Experts of a small language model.
Training: 401M tokens, 6113 steps.
Below are experts of layer 4 (counted from 0) of a mixture-of-experts language model. Rows are named router (the router's row for the expert), gate (a neuron's input weights, with its number), up (a neuron's input weights, with its number) and show model dimensions 0-127. Each number is 200 + 30 x the weight over its row's rms, rounded and kept within 0 to 999.
Before each expert's rows: "gets" lists some tokens that make up at least twice as much of what it gets as of all text. This comes from a sample of Wikipedia text that the model never trained on. Tokens count by the router's weight.

# expert 27
gets: "19", "20", "18", " ", "5", "2"
router,235,171,172,180,185,207,226,157,234,186,212,182,196,137,162,179,192,194,162,202,174,238,149,166,190,161,282,160,239,242,242,191,165,209,207,235,214,242,174,186,180,200,166,186,267,242,150,174,184,147,275,227,198,176,205,225,153,185,169,180,167,163,250,205,231,237,183,221,146,223,187,237,205,193,212,193,210,195,221,246,155,182,200,168,286,196,246,206,224,208,247,170,267,203,183,214,177,219,197,229,184,198,200,225,208,155,193,191,241,193,200,210,183,219,213,205,187,192,196,195,169,199,210,195,198,227,209,183
gate3,291,236,234,204,231,159,221,232,192,174,133,167,199,245,218,159,197,196,195,195,214,201,205,191,239,244,236,190,230,189,131,185,215,198,242,177,179,158,229,230,179,181,219,185,176,161,182,211,173,166,147,176,190,222,176,210,210,139,255,190,206,269,229,208,230,168,160,214,209,193,202,195,210,198,201,220,273,199,182,200,280,194,207,199,234,224,220,190,178,220,193,207,162,196,247,214,189,178,219,236,211,187,222,244,218,230,230,161,207,197,212,230,203,181,210,178,239,182,182,158,226,207,135,264,186,170,172,200
up3,156,209,258,203,188,192,206,228,145,219,239,218,259,204,168,222,218,216,196,174,154,206,134,228,163,227,225,191,233,180,162,218,217,183,179,238,212,192,186,199,203,183,197,193,192,242,205,195,151,241,234,123,150,202,194,201,202,184,193,247,180,221,199,223,196,216,215,152,149,227,192,179,166,190,196,252,168,189,227,208,192,196,192,197,184,174,226,205,283,160,167,200,178,219,185,199,210,270,235,209,186,182,214,222,224,183,158,207,207,228,191,203,177,238,208,275,174,245,187,242,201,199,222,111,177,201,167,251

# expert 7
gets: "a", "it", " and", " La", "ital", "at"
router,240,218,163,171,165,152,160,244,203,218,170,177,210,237,219,186,155,148,198,193,268,206,182,260,186,187,189,248,168,106,204,173,251,206,163,208,144,170,258,204,245,187,192,211,171,213,235,197,214,219,184,206,250,219,210,190,222,172,239,187,211,261,160,167,206,187,188,196,192,214,258,179,202,225,217,241,176,179,179,143,221,206,217,237,220,262,183,218,129,186,200,190,200,200,232,154,212,209,202,186,206,215,186,189,173,226,224,165,203,156,171,205,198,156,198,187,234,212,206,244,198,247,207,204,219,233,214,211
gate1,258,174,148,218,241,179,269,221,179,188,234,165,192,199,214,138,222,207,160,149,135,163,222,175,153,194,214,185,198,210,189,192,219,210,214,198,200,255,215,179,150,178,229,253,159,187,163,155,211,260,224,218,204,187,216,178,208,207,193,165,240,194,215,180,199,207,189,182,164,239,174,202,219,236,189,169,259,226,177,188,240,195,212,260,199,224,175,150,173,165,192,186,208,166,176,164,203,209,248,196,287,192,183,192,213,226,149,186,224,227,175,239,206,167,217,187,198,163,227,177,222,172,168,209,212,220,224,252
up1,166,242,223,194,188,185,253,235,206,191,201,234,99,143,206,227,141,243,186,185,225,194,181,223,178,165,236,198,219,241,211,210,167,197,245,195,229,192,272,192,172,260,153,201,234,183,179,230,161,190,183,229,242,163,193,219,209,228,257,165,187,180,224,234,147,204,245,195,258,189,178,186,159,174,199,235,222,192,197,159,167,233,181,244,158,190,211,197,228,231,191,221,217,172,211,231,195,145,161,201,228,183,216,230,195,176,232,221,162,163,218,174,208,229,238,206,177,202,201,187,210,224,193,249,169,191,171,207

# expert 29
gets: "ig", "reat", "or", "y", "rans", "ing"
router,154,190,205,161,232,180,215,174,229,190,167,214,264,154,194,142,229,176,169,170,206,163,229,210,222,225,208,152,216,188,154,184,195,190,251,164,164,212,233,231,200,194,197,187,223,246,203,169,245,168,209,187,281,216,215,146,237,170,249,173,193,177,196,188,240,196,188,230,209,207,192,211,164,216,216,206,123,206,207,141,213,165,191,239,148,209,162,164,217,242,210,195,192,209,140,196,190,194,218,173,203,233,183,196,249,207,215,231,199,199,194,209,216,252,253,196,210,231,183,217,247,207,164,210,227,250,151,252
gate3,216,208,190,191,154,153,200,177,169,161,181,210,230,196,207,176,243,184,249,198,189,181,224,186,132,212,273,205,180,236,195,200,180,197,142,227,179,193,262,195,190,252,211,251,185,180,216,233,185,154,160,138,183,204,167,161,186,205,231,220,145,245,178,184,216,174,136,189,249,162,197,231,176,263,214,207,213,258,214,236,157,220,211,225,175,244,188,244,209,200,205,184,190,206,196,211,166,239,214,183,224,205,197,170,196,187,157,212,267,200,180,201,168,170,169,195,215,230,256,238,227,207,145,208,205,180,183,181
up3,244,175,251,149,183,163,226,189,173,189,237,175,235,219,177,210,137,231,211,234,221,133,215,215,222,250,246,190,217,220,195,230,161,247,186,221,158,236,235,185,150,182,198,155,200,194,252,166,124,247,207,187,228,202,189,194,220,203,129,180,182,177,253,193,175,224,222,247,180,223,180,189,134,195,252,235,183,153,196,207,193,219,216,235,182,212,193,168,248,235,187,219,191,210,256,169,180,170,212,189,192,165,201,206,226,196,196,201,237,237,231,228,172,168,186,214,216,215,227,186,206,196,140,205,189,170,220,177

# expert 50
gets: "an", "st", "en", "z", "e", "ry"
router,188,177,176,207,195,182,188,232,179,165,181,169,238,207,256,220,190,208,196,187,184,141,246,197,158,199,198,130,190,185,195,241,221,168,173,202,142,175,208,218,207,243,202,155,186,177,272,161,216,223,165,199,217,188,218,185,194,204,244,250,184,235,200,235,225,181,197,178,237,211,202,218,218,221,210,129,153,171,153,207,242,205,234,171,228,161,157,164,196,230,164,234,200,144,167,199,200,192,202,219,216,249,248,214,160,265,247,239,168,194,233,166,161,224,200,225,203,220,191,140,224,193,196,186,218,151,240,204
gate1,198,197,219,158,215,217,196,211,223,164,154,110,213,149,225,216,193,207,196,165,196,177,234,235,214,193,171,167,218,167,181,255,204,197,162,250,236,184,216,224,149,200,230,186,125,204,206,166,153,177,198,207,231,193,268,179,180,186,189,223,206,191,144,192,184,168,203,212,178,266,167,251,198,255,207,242,229,191,175,172,171,224,224,210,192,186,182,181,214,222,245,233,191,186,239,210,218,161,120,207,197,237,204,195,175,223,179,229,169,209,221,249,214,240,181,231,195,236,229,186,191,146,201,206,251,178,220,161
up1,168,242,224,249,214,174,195,213,185,190,198,156,261,205,176,212,233,263,186,236,230,219,175,160,209,176,251,169,189,173,241,224,192,170,216,175,266,253,215,181,175,185,197,183,172,207,268,214,181,138,238,247,179,202,181,183,211,208,173,223,195,196,170,186,192,196,205,220,196,245,243,234,192,172,220,231,215,190,222,214,184,194,167,208,201,195,140,213,223,237,231,177,214,186,166,247,233,195,159,196,180,192,175,133,217,183,199,173,183,188,242,167,219,209,183,217,114,221,138,167,233,183,183,168,207,157,259,219